python train.py --d_expert=32 --routed_scale=7.46 --lr_router=0.00135 --lr_mult_down=1.5 --warmup_steps=50
Below are experts of layer 2 (counted from 0) of a mixture-of-experts language model. Rows are named gate (a neuron's input weights, with its number), up (a neuron's input weights, with its number) and show model dimensions 0-127. Each number is 500 + 50 x the weight over its row's rms, rounded and kept within 0 to 999. Numbers have three digits each.
Before each expert's rows: "mostly gets" lists some tokens that are sent to it at least half of the time; "gets" lists some tokens that make up at least twice as much of what it gets as of all text. This comes from a sample of Wikipedia text that the model never trained on. Tokens count by the router's weight.

# expert 32
mostly gets: " between", "–2", " (aged", "–200", " born", " (born"
gets: " |", " to", " at", " by", ";", "–2"
gate2:428488501561474503679482489437446462503480510546517484480477486579469453518437534417417465531516469461571473553480464581507546536521486484570535497497460517480457418435514439528434448486451573535427455389483509534509522550528433452424546417500541455483504440522415482493490434478497535537481473430604455572526509416457435511444430606480468451405510505537560492464585481524454441408499
up2:565550518388574510399543514483514444456474487571456544516538458492511542468443510612556492520606509497488457496482431468384470555471553459489587555534528504508448541564541489494461443474428489560517450603551572482526517486511460502543406495484532560530534572418510500498468523473500427504505400502598585510486517458557508444541475463515538506512534440456620600503560365441498519525465

# expert 7
mostly gets: " ar", " Ar", " law", " After", " mon", " bas"
gets: ".", ",", " Ar", ":", " ar", " ("
gate2:502567494616516569399528535496520539514510472488460491483526441415414476466483456454511512496479566495471448495478446466482440511556579488437533532514472538394556502439409607566455567459554506541428578589449501487528577529433516489453501541496421424504566500382591504430420504519460531467439498466522518500433548398435442490454506401513529538490473522501510456586501417451449455495552
up2:546470427589485535522608406491565543493441516475506440539402500468504426432511620526439515527452589505477553534508495494555510513418557536419553463545447589447472495527495529479515518564453535411448483522485497483553564554505525478471451406485504534445450580457469532489559431587515423586560424451487566483492504545421499427578386509470498603540484506524486483549529561456473555504486

# expert 108
mostly gets: " r", " st", " l", " pro", " ro", " pl"
gets: " r", " st", "r", "l", " l", " t"
gate0:484504552512519471456547342594493544467544518368618499497543489502545496495495532499560486492459439478464449471434464521574497478601599595615464510565495456538557579471459395415513540453468525524535492511506533551508508490526542577525498487454417506554513408425458532530421485490414550524511512483499486550475469368507512573486541497595539481497468553570457525526516466461526470460460
up0:568412425463530510538491424443461536457483476493461582604491493440542560461565529475523489506492438475399512433492466498580571488421465512456441479476427561523451579537513456459504517507469479592431554467455525419500553523428508606515545434489576503334454433484542530521446506532567452570561498606566496484482500493470503506445532508502515503533568582386589510497470454490498472481525

# expert 5
mostly gets: " s", " pl", " sp", " cl", " prov", " th"
gets: " s", " pl", " m", " b", " def", " min"
gate0:539534518553521608513491536519482472474509530536499557419497513460545599517519565382520526453513525443523598456541428407490535537480566399500506488489420480533561550574518524549584529437464529493496486455583517487567516595492429358492572518396435501480569506440530408573474461445471510456540473534501438425517544479528475517595509479496447398530427452488527544488540528518580515513450
up0:518528426577496483515486481633513509576511545502543429508493430431469518527469445490534523506479530462433416434602559462506472518481430521496527556458544511521567467602556492563550582612477562468475486518528532446396485526462580524412517504556459518490531479480554480498439484470503529551474447506538388447519532588522525544550515479457427554450475440493591508568478526325550559471517

# expert 4
mostly gets: " res", " rec", " rem", " comm", " acc", " rel"
gets: " rec", " m", " s", " res", "c", "cl"
gate0:530529497597502503384510428523518509475486468551451582502468498457536472508489531548524493467556456541511459523454607511531526585478422481421448443595516445468440489482506456500521565475570477502491607547452570542402428459522520521555539470409621497534473535500506515539474487459566541495531374453559520512541478458492482589523510561505434383392459494515534516420529589528594462552491
up0:524568596408442503432596541572554504420465506518486568485563527562488458583513470522548489490524458426486522493440491410406498547544561508498468550569463493574641501426431570493494461519444579432535433415516461550484413512395531512466491503540544593534460510505494430490470456522465486469486567533549514492542491464570436499529474552585524511493507424450483493440586454424582525499517

# expert 68
mostly gets: " a", " also", " it", " first", " this", " their"
gets: " a", " two", " first", " an", " one", " three"
gate0:560452462523580589428440485517558340457548529492572509447490483458528534522494590459493602491506466465554532478421435516493460471579515514504459410522539560477444566536434569488564546484542456463519495381533435500519541508466498476488516502498528413452483567501571456539445524543527509648437597556449505505559494460462532598517451525527565473482425475513446458485464479543503422580511
up0:542497507496520546488537423470585526535408589534422531539533534554513519513488544541498618501459478445438467472465441499476433526380475433524448520535484413467458439524503514413445592586416478431508602616539500478389461455534566509537498517465467514431542386508423522590575527471530500472506463503489459450489438531502546537542403477476430517496453502492562578508519525535464557441517